{
  "n_experts": 32,
  "experts_per_token": 2,
  "balance_bias": false,
  "lr_router": 0.000926,
  "vocab_size": 14833
}
Below are experts of layer 5 (counted from 0) of a mixture-of-experts language model. Rows are named router (the router's row for the expert), down (a neuron's output weights, with its number) and show model dimensions 0-255. Each number is 50 + 10 x the weight over its row's rms, rounded and kept within 0 to 99.
Before each expert's rows: "comes before" lists some tokens at least twice as common just after its tokens as in all text. This comes from a sample of Wikipedia text that the model never trained on. Tokens count by the router's weight.

# expert 8
comes before: ":", "-", "|", "\n", " by", "′"
router:36 50 69 46 53 78 40 63 44 46 36 57 58 35 64 53 50 60 53 44 36 40 51 46 54 37 54 48 67 54 47 60 50 43 52 53 47 41 61 54 53 54 45 59 62 44 38 54 44 48 53 49 14 54 52 21 67 48 53 60 52 48 44 35 64 50 68 51 36 51 40 46 53 70 67 44 33 38 54 27 59 29 52 39 68 44 54 65 56 37 35 54 49 53 58 55 51 53 56 43 64 29 42 36 45 64 56 56 49 69 53 27 45 52 50 37 56 45 47 43 46 47 30 52 41 60 53 44 64 37 57 65 69 52 64 65 40 61 53 43 48 46 60 50 67 56 38 50 57 41 66 46 56 33 42 30 57 43 44 48 45 53 72 55 54 58 47 58 63 37 48 60 57 53 61 60 58 51 41 39 42 30 40 53 32 63 53 40 44 46 34 34 54 53 48 46 43 35 48 53 56 56 62 42 52 42 28 58 63 41 53 56 41 56 39 44 54 50 40 51 61 43 61 61 41 50 54 52 54 42 42 71 55 55 42 48 49 53 51 52 55 45 56 36 50 47 52 59 55 49 46 53 64 61 52 43
down0:36 42 50 46 44 57 53 52 32 28 39 43 39 59 53 50 35 35 40 55 41 51 70 47 56 25 59 44 59 54 40 47 58 48 50 56 69 45 76 39 53 15 53 46 50 54 61 50 52 52 49 41 44 58 49 49 45 50 38 23 67 62 49 54 56 49 27 42 45 49 64 49 48 45 36 43 64 65 53 49 32 61 33 64 43 40 58 46 42 69 58 41 43 42 58 63 61 36 70 55 29 39 37 37 47 75 59 35 41 35 49 62 42 32 46 58 59 55 45 54 52 53 35 49 46 48 58 52 55 37 52 61 61 60 57 37 46 45 58 54 56 37 52 57 66 46 52 53 49 62 52 59 43 48 41 45 53 65 46 45 39 44 61 42 48 37 39 47 56 38 30 49 53 41 57 56 48 52 64 60 49 45 62 66 42 62 62 38 56 50 65 56 58 40 59 34 53 44 54 60 48 50 43 45 29 49 49 62 57 51 24 56 59 39 49 41 38 53 40 55 57 56 47 45 49 40 37 51 39 57 59 50 48 61 51 56 41 52 37 60 35 38 50 36 58 44 58 63 50 48 60 53 45 37 48 47
down1:59 55 59 48 61 52 63 59 44 61 25 52 58 41 60 58 60 43 47 60 67 51 29 38 54 65 57 67 45 41 52 66 65 53 48 60 48 58 52 62 57 46 65 50 47 52 54 63 52 54 27 56 43 46 45 38 68 61 52 53 51 47 51 53 42 62 65 47 54 46 55 52 72 56 59 68 43 64 66 70 68 71 56 44 60 60 45 54 49 62 36 62 43 43 36 54 32 50 43 58 50 65 44 43 58 41 45 48 53 55 37 34 48 56 33 50 50 49 49 56 58 37 68 49 40 22 45 53 67 53 51 54 41 44 56 59 56 60 41 39 57 51 39 49 37 15 43 37 51 30 46 56 50 43 56 47 34 31 61 57 57 57 60 46 33 45 48 57 49 48 38 62 46 46 33 48 46 28 32 65 49 42 49 51 69 53 44 51 43 64 53 62 37 54 63 58 41 39 32 59 49 50 58 65 46 46 46 52 65 41 44 51 42 50 60 56 68 33 59 47 44 52 63 75 50 50 52 40 65 39 47 53 49 43 43 47 48 41 66 52 55 51 48 61 47 38 51 53 55 40 52 53 45 53 39 55
down2:63 43 49 51 38 43 34 54 39 54 53 62 46 59 43 50 44 54 41 57 37 44 59 39 42 49 46 51 36 61 45 42 54 48 59 43 33 57 47 49 66 38 55 61 61 53 49 47 52 57 42 64 34 33 55 55 54 38 54 32 58 48 58 48 44 61 44 51 60 41 46 43 58 55 51 39 45 52 46 44 41 56 48 35 34 55 38 50 62 36 52 59 46 66 62 44 48 55 41 65 49 46 45 38 44 53 56 43 52 35 47 40 60 37 62 31 62 44 37 50 43 60 55 46 71 57 43 64 62 51 55 64 41 56 40 53 45 37 31 65 59 70 41 74 56 56 40 54 42 65 35 45 50 46 46 42 54 43 50 63 50 39 32 47 63 48 40 27 72 43 59 34 41 63 41 54 47 50 36 57 56 62 63 46 50 40 38 61 34 36 44 34 40 43 59 67 51 50 59 50 33 27 54 67 46 55 57 42 38 53 52 51 48 32 38 70 50 56 51 35 61 65 53 45 51 35 52 64 47 35 56 54 40 72 47 42 67 68 33 51 35 42 37 42 67 56 46 50 45 47 37 57 56 63 72 46
down3:63 53 25 51 42 30 34 55 51 37 71 53 54 52 50 44 55 39 47 52 59 41 64 46 37 60 40 50 41 49 54 50 27 48 55 42 36 58 52 46 51 68 62 57 60 48 50 48 68 58 69 50 57 57 54 61 49 45 53 43 52 68 73 30 45 71 48 37 49 26 41 41 48 54 47 57 64 53 60 51 33 42 40 61 50 48 60 51 59 51 54 54 54 66 51 42 42 62 55 55 49 49 40 54 73 59 62 49 29 44 51 39 52 38 48 42 37 46 52 38 57 44 60 52 53 56 45 52 39 46 70 59 30 51 45 60 39 46 40 62 60 52 44 65 42 47 43 58 59 59 45 33 54 50 55 44 52 44 53 73 30 48 59 68 49 53 53 43 63 55 43 47 44 55 50 38 57 44 66 52 54 47 64 33 65 62 63 63 48 53 36 41 49 35 48 64 48 44 70 54 48 68 45 62 74 44 53 41 52 41 53 39 62 60 50 53 61 62 56 56 57 42 45 45 38 54 59 52 57 38 63 62 36 57 61 55 51 42 79 56 39 34 41 47 43 47 29 40 59 42 47 50 38 47 45 46
down4:61 43 43 59 46 52 35 55 37 51 52 62 57 50 63 61 60 60 50 40 60 61 38 61 32 56 44 68 58 62 55 70 54 52 47 49 47 60 59 61 61 35 51 43 67 59 55 68 53 51 36 54 37 54 44 59 49 49 53 45 57 50 49 57 50 52 58 51 64 49 48 57 53 58 38 58 45 46 46 54 60 47 51 43 46 43 46 46 61 56 66 57 48 53 36 39 54 41 50 42 35 59 68 33 38 58 44 65 60 49 58 44 52 37 41 46 39 70 69 46 50 45 70 51 46 57 68 47 62 51 48 46 43 51 54 69 47 54 19 57 55 65 28 50 29 43 70 26 64 54 59 59 53 50 45 47 55 50 60 55 61 47 57 46 62 62 45 57 39 46 61 54 55 37 47 55 37 42 28 49 31 63 66 59 38 49 43 56 58 62 64 30 47 47 75 60 46 45 35 54 44 68 53 65 47 42 44 54 38 46 39 35 50 35 43 45 36 41 64 38 17 46 53 50 34 39 54 50 43 49 44 50 45 50 36 33 55 56 49 54 41 39 49 57 69 59 44 50 48 54 35 40 45 53 63 49
down5:32 50 45 49 38 56 68 46 35 39 42 43 43 38 50 57 40 58 52 53 40 49 41 45 45 50 44 41 39 56 50 53 66 49 65 43 53 45 37 63 48 51 64 50 44 61 60 46 56 60 35 42 54 31 60 47 48 50 51 55 49 42 63 29 55 31 40 58 42 59 49 55 63 53 53 48 47 45 46 62 49 69 42 37 49 44 39 50 46 57 56 44 36 37 37 38 53 49 60 45 45 37 51 62 39 41 48 50 31 61 42 49 57 52 38 53 55 61 38 46 28 53 31 21 44 47 43 68 34 61 18 62 62 43 52 52 54 52 47 61 43 42 60 53 48 55 59 50 28 42 46 44 38 46 36 55 46 55 52 44 55 40 58 58 59 62 48 44 72 44 30 32 57 57 41 71 37 56 50 48 54 49 56 53 60 51 56 38 48 49 62 51 58 42 57 57 54 52 47 56 42 54 55 47 50 35 45 28 53 59 40 37 58 57 52 46 58 65 51 20 46 51 56 45 55 43 57 67 44 63 45 43 34 45 25 34 60 39 41 50 54 83 28 44 46 39 48 55 49 42 31 47 43 61 57 52
down6:44 47 56 44 64 62 43 55 53 50 61 53 56 55 48 65 58 56 52 58 48 54 41 58 53 41 56 63 41 48 47 52 62 60 52 41 50 50 49 52 64 33 46 40 41 46 60 50 60 45 40 56 34 50 34 54 47 61 37 45 58 40 41 49 49 35 47 44 66 64 43 49 46 53 38 49 46 54 56 45 42 54 49 51 62 37 63 59 55 39 44 48 37 40 56 49 76 47 51 20 41 48 44 63 39 53 24 56 50 50 59 38 55 42 36 44 39 49 61 52 56 53 40 32 47 45 71 33 68 27 56 54 67 63 40 50 49 33 60 57 57 46 50 26 48 58 44 52 66 45 49 52 64 36 43 43 51 43 44 57 58 49 63 71 38 53 68 51 45 53 59 55 54 50 47 70 45 37 44 52 37 44 52 47 48 45 36 65 37 59 59 61 48 47 51 32 52 59 46 46 57 43 46 64 56 36 51 54 74 51 54 54 69 55 43 47 44 61 67 54 65 43 48 45 32 45 67 57 38 66 42 68 63 42 18 49 51 61 36 45 77 60 41 58 63 68 47 58 53 43 45 57 51 36 47 53
down7:65 47 61 60 46 52 54 63 35 34 43 54 67 53 52 26 45 54 61 62 53 50 54 60 61 31 52 42 44 55 64 27 52 51 57 41 49 41 41 45 53 45 64 56 57 56 55 37 42 49 67 53 63 47 55 51 46 35 55 53 52 50 56 43 46 54 36 39 32 50 51 49 39 59 40 62 61 46 48 59 51 59 51 26 60 54 40 51 42 30 35 55 50 55 28 46 55 63 63 40 55 46 74 61 52 63 63 52 59 61 61 56 56 38 26 61 71 42 35 56 53 58 65 54 46 64 63 43 45 65 55 56 62 48 60 41 64 54 57 25 45 44 59 48 61 56 49 54 48 41 52 50 49 64 53 46 31 46 56 44 65 68 43 65 49 50 45 53 46 40 41 42 38 46 45 43 30 49 41 46 34 56 58 64 47 49 43 41 38 54 42 42 58 38 45 80 55 33 43 45 52 61 61 48 52 58 51 36 59 57 42 40 66 46 51 45 51 48 59 52 46 49 32 54 62 74 47 57 49 39 47 52 42 45 42 66 53 38 58 41 50 29 40 58 53 36 60 37 55 50 73 61 43 47 47 32

# expert 18
comes before: ",", "\n", ".", " of", ".\n\n", " in"
router:68 52 62 47 48 57 30 37 47 45 54 51 52 30 58 63 52 44 45 59 47 54 68 39 54 56 67 51 38 58 40 38 67 46 36 63 39 53 65 50 48 42 52 51 49 44 41 54 44 44 58 42 47 51 47 50 32 49 44 49 49 40 60 62 42 39 52 38 37 48 59 52 56 55 35 47 66 62 49 59 54 57 53 65 58 58 48 41 60 49 50 36 61 38 53 36 58 35 58 58 37 57 41 49 53 52 41 55 50 54 59 49 65 71 65 63 31 42 56 68 51 55 54 42 61 48 49 42 72 32 58 47 65 49 44 34 48 53 45 59 67 59 56 58 73 47 55 76 48 49 52 38 64 51 39 50 66 24 43 51 64 67 63 56 61 29 59 35 54 29 44 49 50 41 63 41 55 61 69 52 46 49 66 52 46 42 50 47 47 50 44 38 53 60 41 46 64 56 53 61 42 41 58 44 43 52 33 40 32 40 53 34 58 50 35 42 49 63 59 65 54 49 54 30 57 48 48 63 62 49 49 59 73 68 51 63 43 36 42 27 44 51 59 37 52 40 47 56 54 52 33 50 40 56 49 57
down0:59 55 49 44 21 45 43 39 36 45 57 31 46 59 35 55 62 43 44 45 52 44 49 51 40 47 49 38 35 57 56 53 41 53 49 36 70 50 51 62 45 44 46 50 42 47 50 54 53 29 35 50 53 59 43 53 34 44 48 55 52 65 63 46 42 52 51 67 29 44 61 61 34 35 37 60 70 47 49 44 47 58 40 54 48 57 56 62 60 43 38 45 62 55 58 44 40 41 41 54 40 51 39 65 61 65 57 55 49 48 65 39 41 44 49 47 42 43 56 50 47 26 60 52 55 46 48 34 65 39 63 37 52 71 49 48 50 65 75 57 61 58 41 42 64 53 35 47 57 38 53 38 47 42 25 50 53 62 63 34 46 57 68 40 36 70 33 45 41 38 50 51 44 59 60 51 63 53 70 45 51 53 51 31 77 49 54 53 49 61 30 47 42 59 38 37 39 59 55 51 57 55 37 64 42 37 51 53 62 33 66 34 62 48 51 46 43 56 44 48 34 38 39 38 48 48 61 61 60 33 54 49 55 59 47 57 54 51 50 44 51 51 39 45 34 53 40 41 50 47 74 51 38 50 51 50
down1:48 55 48 55 46 49 64 51 43 43 57 43 67 46 50 47 46 58 42 54 55 44 40 48 52 48 51 52 47 58 78 58 45 58 68 69 65 42 58 43 60 47 41 49 46 54 51 47 51 33 49 53 55 62 50 40 42 49 56 58 33 58 56 22 54 59 43 52 77 24 51 45 61 57 45 42 44 48 70 44 59 47 51 52 48 56 64 62 29 40 59 61 61 60 57 49 61 61 45 44 53 46 58 55 65 68 52 49 47 29 42 54 44 43 48 42 55 57 70 56 59 42 56 41 34 54 62 49 53 66 62 58 42 50 55 63 44 54 45 62 44 50 55 70 40 40 56 45 53 59 45 47 45 51 44 44 54 49 51 25 65 40 61 42 47 58 51 58 41 63 43 58 53 41 54 32 51 24 50 61 47 50 30 26 54 59 49 53 45 48 54 65 52 36 47 48 30 38 36 45 58 54 65 67 43 43 48 69 52 42 46 52 50 53 53 47 46 46 62 35 52 35 36 62 71 52 45 36 40 48 34 58 39 36 51 48 61 55 64 61 24 25 41 47 44 60 37 39 53 50 69 62 55 51 42 41
down2:37 51 69 50 53 34 44 35 67 53 42 25 36 53 36 51 42 48 49 48 66 47 55 37 46 32 41 42 51 57 59 50 67 39 55 49 33 43 34 44 47 66 64 46 31 61 64 54 57 58 49 53 48 64 53 43 70 48 35 48 47 51 34 30 59 65 57 63 50 29 39 52 32 56 48 28 50 51 41 48 43 42 45 64 24 74 48 68 41 45 60 48 36 52 44 32 57 38 47 52 69 42 60 43 58 49 46 51 48 54 43 45 55 49 52 59 63 51 41 61 49 41 45 39 52 46 49 50 44 65 45 62 34 57 48 60 41 50 71 61 40 50 21 45 24 45 46 40 43 67 53 45 41 59 49 42 51 39 49 50 36 38 46 45 41 53 50 54 38 63 49 64 59 48 51 34 49 44 37 50 68 43 49 41 62 55 43 45 52 46 54 45 48 37 43 54 49 70 50 34 29 40 58 53 67 42 57 33 50 51 52 58 44 62 56 50 52 50 50 40 68 52 50 47 58 57 37 55 56 36 55 59 34 56 62 62 51 41 39 43 56 49 55 48 48 51 72 51 33 51 55 59 55 52 49 41
down3:53 48 42 55 52 53 35 63 46 56 66 49 60 50 59 39 46 53 68 46 47 40 54 57 43 57 32 53 44 51 49 57 53 50 41 46 56 44 55 53 56 68 54 49 59 48 44 53 38 64 54 45 34 44 65 54 45 72 71 49 39 57 54 52 57 48 62 59 65 46 39 52 33 65 47 55 45 32 48 48 54 52 50 54 51 66 59 38 39 62 55 67 58 56 45 48 48 60 41 45 67 46 60 35 53 48 43 52 52 29 32 52 23 56 61 45 47 35 52 52 51 42 47 51 56 49 55 44 62 48 52 50 31 62 58 57 53 51 43 61 49 59 54 50 43 31 38 30 61 57 43 47 48 50 55 41 50 44 55 73 34 49 35 52 51 59 59 46 40 45 32 52 44 46 48 51 70 51 12 52 51 48 45 50 54 53 58 66 49 62 68 35 62 31 72 48 39 41 52 61 46 53 35 65 66 42 53 58 21 63 48 56 52 53 51 35 38 34 47 52 37 42 40 65 50 48 48 46 39 35 42 68 45 58 36 56 46 68 66 29 51 35 54 48 63 51 47 74 56 49 49 56 38 51 59 56
down4:42 34 49 40 41 50 46 33 48 36 69 24 35 78 45 45 55 51 59 50 53 59 45 56 45 55 45 48 40 63 42 47 31 66 55 29 48 51 41 43 53 45 59 41 41 56 55 27 46 58 57 52 55 56 63 51 50 53 55 56 69 51 42 34 48 75 46 44 60 35 47 46 41 46 61 43 52 51 59 36 43 57 67 54 44 63 58 59 53 50 31 45 50 55 46 46 47 65 50 59 53 61 42 48 68 61 57 47 44 54 37 67 61 49 39 58 64 33 36 42 60 49 47 54 49 52 43 75 47 63 50 63 53 60 40 40 52 55 62 34 47 37 38 28 34 50 30 32 48 66 39 52 54 45 72 46 56 62 41 67 47 48 51 46 50 55 40 42 37 58 48 52 38 66 43 56 45 49 18 55 43 40 50 47 60 59 42 40 50 49 53 51 36 41 36 43 31 52 50 44 55 49 31 59 65 50 60 51 61 45 49 52 59 46 68 64 51 52 64 40 57 50 38 59 57 51 54 46 31 67 48 44 51 28 47 46 44 49 60 39 51 58 48 50 42 58 57 42 49 65 52 63 52 48 56 38
down5:47 55 41 54 47 41 55 50 48 64 69 52 47 46 44 41 51 49 48 48 43 43 45 48 34 53 71 62 37 34 53 57 50 51 47 49 46 56 38 44 63 46 44 64 48 59 60 36 44 67 42 48 48 28 66 69 55 41 51 58 47 48 55 61 46 45 47 51 52 44 37 51 51 67 67 45 32 46 30 50 44 46 45 51 43 62 51 53 61 40 34 40 59 64 64 46 48 52 66 48 42 61 64 40 51 38 48 67 59 49 57 30 45 66 59 54 41 45 47 67 36 56 38 52 65 42 69 54 51 48 59 44 34 50 54 43 47 45 59 40 32 61 45 55 55 55 59 43 51 66 54 44 38 66 58 34 75 36 55 69 43 64 45 48 54 64 55 45 45 47 33 35 36 45 58 36 54 64 54 66 49 65 40 57 44 51 69 33 43 52 56 47 42 39 51 67 39 38 59 44 39 43 58 46 57 71 36 42 49 52 52 40 37 47 66 45 44 39 39 42 57 47 70 66 61 46 53 53 40 48 43 65 54 62 73 52 72 48 51 57 34 43 43 60 65 39 53 47 50 44 39 26 51 58 50 58
down6:38 52 43 45 44 47 50 49 53 76 49 46 53 44 65 45 48 63 50 50 29 30 40 38 46 59 29 33 53 72 39 52 39 57 56 42 37 48 63 35 50 69 48 56 53 44 41 66 44 49 59 47 35 48 56 59 47 45 52 51 48 61 70 53 50 46 52 68 61 29 51 36 57 68 42 59 53 43 46 54 45 32 59 61 33 61 54 39 54 63 48 51 52 37 51 48 56 56 41 44 59 39 65 45 53 40 45 55 53 46 52 48 30 50 56 40 37 50 46 59 56 50 52 52 40 74 40 66 56 38 53 42 64 51 75 47 48 48 54 55 61 47 57 40 47 53 50 28 58 53 63 60 49 62 39 63 48 66 59 58 54 42 25 35 61 33 52 31 55 53 53 42 49 58 44 45 42 45 20 42 53 42 33 52 39 61 48 42 42 61 53 45 51 53 63 39 44 29 52 58 50 49 47 46 46 48 49 51 42 45 55 45 35 53 56 27 48 51 43 51 48 35 64 65 47 39 34 36 35 50 40 80 68 68 67 67 54 60 53 49 56 48 54 51 56 51 44 53 38 51 42 41 46 51 50 50
down7:47 38 46 53 39 54 46 46 43 49 47 40 52 43 29 49 61 67 67 43 52 48 51 47 61 57 50 39 50 46 50 68 53 67 76 44 43 55 56 47 39 49 26 34 55 51 51 34 51 47 44 60 60 55 36 49 45 49 57 31 53 49 43 45 52 51 55 47 34 58 48 58 38 44 46 44 59 42 59 59 48 56 51 28 41 45 50 48 60 45 48 57 54 66 55 47 50 54 45 71 41 54 46 58 36 39 66 38 58 49 41 56 65 38 58 41 49 63 56 42 49 43 45 45 52 42 47 56 62 53 74 63 61 46 46 52 66 36 61 64 33 43 38 42 32 47 43 57 41 55 44 22 52 46 52 44 71 62 58 72 26 61 63 63 63 47 56 36 40 70 40 61 35 39 60 47 55 70 38 48 35 67 54 51 50 32 32 62 65 70 56 68 50 61 55 45 44 39 41 54 57 44 33 57 47 65 48 53 56 53 60 53 49 63 44 67 55 57 53 42 46 53 69 49 43 45 52 57 48 46 51 43 48 40 48 52 49 53 55 56 45 50 61 51 58 36 57 38 34 49 23 46 41 32 43 61

# expert 10
comes before: " the", " be", " a", " his", " have", " this"
router:48 66 46 52 56 58 61 51 42 39 55 56 50 48 41 45 55 42 56 40 21 37 60 66 58 62 30 44 57 53 47 55 66 60 44 50 52 61 51 59 54 36 60 47 43 53 30 63 55 39 44 45 59 42 55 46 52 36 39 58 44 60 42 31 47 60 62 52 56 44 58 55 78 41 55 59 56 41 48 38 50 37 71 43 52 69 64 47 58 49 38 51 36 54 53 60 49 61 54 54 62 42 46 60 41 55 50 54 47 56 47 27 45 39 70 37 60 43 62 61 33 47 41 50 39 43 51 43 48 60 62 37 46 36 57 41 64 45 70 51 37 44 61 42 49 46 46 42 42 52 60 61 52 29 38 42 50 71 47 47 57 56 78 45 46 65 56 55 61 37 47 64 50 56 53 61 41 70 57 37 56 56 37 40 51 38 67 43 45 45 63 64 45 59 53 41 39 39 44 42 39 40 24 55 52 52 40 41 58 36 42 50 46 34 40 50 43 49 47 59 42 52 46 25 58 59 52 46 41 42 39 49 54 37 60 41 50 32 66 44 50 37 49 36 60 49 59 32 55 58 58 56 46 43 36 59
down0:56 58 46 47 47 43 68 49 48 61 42 56 52 59 60 48 47 64 46 51 42 43 53 39 38 32 49 60 59 50 48 62 41 52 51 57 34 47 40 55 39 39 56 55 41 59 62 53 42 29 32 72 50 56 62 60 36 49 35 34 55 38 53 55 37 48 35 66 50 40 42 36 45 62 50 52 53 50 47 49 39 54 48 41 48 55 41 41 40 66 50 53 37 64 32 63 57 35 44 55 53 45 48 41 61 63 51 58 39 40 47 48 49 52 40 44 65 48 37 77 42 37 47 63 43 55 48 45 33 46 46 49 33 26 47 50 46 41 50 49 51 35 65 49 47 48 36 49 48 56 57 57 39 49 45 60 67 41 72 54 36 49 36 59 39 53 65 65 47 67 67 28 47 65 43 57 39 46 35 53 47 47 59 70 55 38 46 52 24 50 62 46 55 57 48 54 58 55 61 20 35 59 54 62 53 63 42 61 60 38 56 46 58 50 46 55 47 28 42 57 36 43 43 53 31 53 45 57 60 47 38 41 64 44 48 58 44 42 36 44 54 39 35 36 57 46 45 52 40 30 56 50 74 47 43 60
down1:54 55 47 63 34 45 51 40 57 41 51 43 49 50 53 55 34 55 18 59 60 50 41 38 54 42 58 61 59 44 44 50 63 46 36 53 42 50 49 52 53 63 53 52 46 55 39 50 48 42 41 54 45 56 51 51 41 50 49 54 50 54 43 61 68 51 44 69 54 37 44 37 43 67 57 39 52 52 51 46 52 37 54 60 38 52 53 38 57 51 58 48 38 68 57 43 57 57 68 30 61 40 70 52 58 54 49 54 54 55 40 26 47 67 54 45 41 50 37 48 52 47 64 51 44 51 50 45 68 71 43 55 35 45 58 57 37 64 56 54 47 39 47 59 51 45 40 50 52 50 52 43 47 63 58 63 41 48 42 33 58 56 45 34 54 40 48 31 72 71 44 54 57 45 52 33 60 62 26 59 53 51 39 50 38 52 61 73 43 37 55 48 74 66 60 48 54 39 37 58 71 70 41 68 56 53 41 57 61 56 51 41 38 55 53 55 44 57 56 58 57 56 48 58 57 63 23 58 51 72 50 49 40 30 67 56 47 58 47 50 42 42 67 70 61 49 62 65 54 58 38 64 42 37 60 43
down2:32 61 51 35 51 37 47 42 45 42 61 43 47 51 55 39 61 45 33 59 28 45 47 52 49 37 58 47 46 36 46 70 58 74 52 49 63 33 50 20 65 36 48 45 55 41 44 49 24 47 65 50 48 37 51 20 48 47 45 63 56 56 55 52 48 52 55 48 45 37 60 41 40 57 55 39 57 47 56 59 67 45 59 50 60 49 61 41 53 33 42 39 45 47 49 44 65 61 73 35 44 44 55 37 57 41 70 57 50 60 49 26 51 38 46 68 60 38 49 52 53 40 63 64 49 62 54 33 43 44 47 50 45 50 60 39 39 56 55 38 59 60 71 50 67 35 28 40 35 56 41 56 50 52 48 45 52 58 60 53 58 62 55 46 37 42 46 69 53 58 35 51 48 49 44 71 58 48 38 56 69 49 47 55 50 39 52 62 48 51 38 43 38 62 36 49 38 67 60 51 56 56 60 61 46 49 61 49 59 68 53 37 63 55 52 59 43 40 43 60 51 34 26 51 43 53 45 38 51 57 42 72 54 45 54 55 50 56 49 54 59 53 42 42 54 48 43 51 62 47 64 63 56 41 51 53
down3:28 47 59 33 33 55 48 38 68 44 43 38 43 64 58 43 60 42 72 60 48 31 50 53 51 39 23 29 36 53 53 55 81 46 53 46 35 58 63 66 52 45 49 52 53 56 51 50 52 60 52 50 68 53 46 61 64 49 48 50 71 50 32 59 51 27 61 59 38 60 57 65 59 48 44 53 50 53 62 44 46 56 49 39 51 68 45 31 48 49 42 59 62 44 62 54 54 48 53 46 49 59 48 53 37 29 45 43 45 67 58 51 42 40 63 45 32 43 41 57 32 48 45 47 47 41 51 46 50 53 50 36 66 34 60 42 56 44 49 42 40 33 66 48 49 45 64 42 45 45 49 39 50 47 35 61 45 67 57 37 59 48 55 44 38 54 39 53 49 44 40 46 42 46 67 34 77 36 59 31 48 51 43 50 69 46 61 36 57 63 64 47 47 63 61 36 50 47 35 51 34 43 35 59 56 59 50 37 51 45 46 53 37 48 41 44 56 52 51 53 47 66 54 58 60 66 39 58 49 40 56 48 46 50 43 57 55 35 36 54 42 46 55 52 42 44 61 44 51 60 36 32 45 67 36 60
down4:45 37 49 55 57 58 48 53 41 40 52 54 37 47 57 39 46 58 47 38 44 51 64 63 45 53 45 58 56 54 41 38 63 45 41 39 42 33 54 53 61 41 43 62 70 61 55 42 45 39 58 58 43 43 53 63 70 55 47 45 56 45 58 54 46 63 43 51 43 57 68 70 77 61 62 52 54 41 37 31 47 65 41 37 54 44 54 50 45 63 43 47 53 50 45 51 46 38 58 77 48 50 46 46 71 61 51 49 41 44 46 40 50 63 57 45 58 41 41 56 43 56 31 72 70 40 52 56 52 61 32 57 54 52 66 54 34 53 46 64 56 37 38 60 39 65 48 47 39 67 46 46 59 57 36 33 54 51 52 71 39 63 58 55 60 44 47 61 47 63 48 54 38 45 36 42 42 46 43 55 63 81 52 42 40 68 48 60 59 31 59 36 38 45 44 49 54 55 34 53 44 51 66 59 58 58 56 47 50 56 47 30 54 44 58 55 38 49 56 51 36 40 62 50 48 50 69 51 40 34 49 56 58 65 62 49 46 54 76 54 61 43 34 35 42 56 72 36 54 60 53 43 61 39 46 54
down5:51 44 35 47 60 70 64 48 56 55 37 46 55 44 75 65 56 36 53 61 60 50 45 45 60 49 58 26 41 41 60 55 47 52 64 61 53 43 67 52 49 52 36 50 47 52 46 47 43 54 52 53 54 38 51 20 46 53 61 41 31 51 38 37 45 46 47 43 62 66 41 53 57 53 44 46 57 51 56 40 64 57 61 32 28 41 53 63 55 39 45 53 40 37 55 47 57 62 57 39 62 60 39 51 33 36 54 64 66 45 38 29 62 33 49 48 50 52 80 46 51 45 63 53 45 59 41 30 43 59 56 49 53 31 54 56 49 36 44 45 49 47 63 49 52 53 43 47 39 53 29 52 58 49 52 43 42 78 49 61 51 45 51 41 48 51 45 47 73 39 44 42 63 48 56 38 37 57 35 54 55 53 43 68 56 40 59 52 54 48 48 41 44 14 50 47 52 40 28 53 42 62 48 53 38 45 40 54 65 66 61 46 52 47 64 50 58 49 35 58 60 73 53 43 46 39 61 41 54 66 46 50 43 49 35 53 28 58 37 50 51 57 49 62 50 59 46 52 66 53 53 57 43 51 42 46
down6:48 45 47 46 50 50 60 56 36 44 44 65 43 50 50 46 39 35 19 34 52 44 50 54 56 58 53 57 75 60 59 51 49 35 52 44 20 37 30 49 40 73 65 58 47 67 55 63 52 35 43 47 44 57 49 49 45 53 41 49 57 54 64 58 52 54 54 43 68 45 32 71 39 44 61 67 58 45 38 55 40 48 35 54 42 53 69 56 45 40 54 52 70 64 50 56 57 43 48 44 42 50 45 43 70 57 42 27 44 40 44 52 39 67 55 61 32 40 45 43 55 40 50 65 49 56 41 38 43 54 40 46 52 48 47 50 53 52 52 58 43 45 42 40 58 59 42 52 51 50 62 27 71 64 54 50 47 54 41 47 28 60 51 32 49 53 41 45 48 55 43 55 52 53 51 59 45 61 67 49 57 80 63 51 54 43 55 40 45 36 49 65 44 55 47 42 45 46 39 32 50 34 51 44 61 57 44 52 43 51 49 50 60 51 46 53 51 37 65 45 45 46 51 60 53 64 44 44 34 44 41 60 69 59 37 66 32 49 63 41 36 65 51 70 36 62 63 50 36 60 59 49 53 47 49 39
down7:38 60 34 59 55 33 70 55 56 42 64 49 46 56 32 46 39 44 38 65 52 36 59 68 47 47 45 73 53 63 34 57 45 60 41 63 45 45 40 52 49 38 53 55 47 48 57 57 45 33 57 37 62 40 36 41 50 38 30 48 32 43 57 42 62 62 42 29 40 41 52 44 57 50 53 31 53 57 34 73 47 35 54 55 55 49 27 63 48 55 79 53 45 48 66 55 47 41 57 48 40 59 43 50 54 58 63 55 62 49 56 61 56 67 49 42 44 55 58 40 57 55 64 54 51 45 52 40 45 62 67 48 53 54 42 46 61 50 52 53 65 44 30 32 52 56 34 69 51 50 59 53 49 47 41 54 54 50 34 48 67 68 43 47 54 24 44 60 39 48 47 43 43 65 48 53 40 57 50 49 53 43 41 38 48 25 43 59 49 63 40 71 47 44 61 50 44 67 38 57 50 36 59 54 55 46 51 31 52 36 40 53 53 58 42 49 71 52 68 52 46 61 41 42 61 53 51 57 50 60 45 52 52 56 58 41 50 34 42 65 49 62 43 60 38 54 68 58 43 51 47 61 63 34 62 52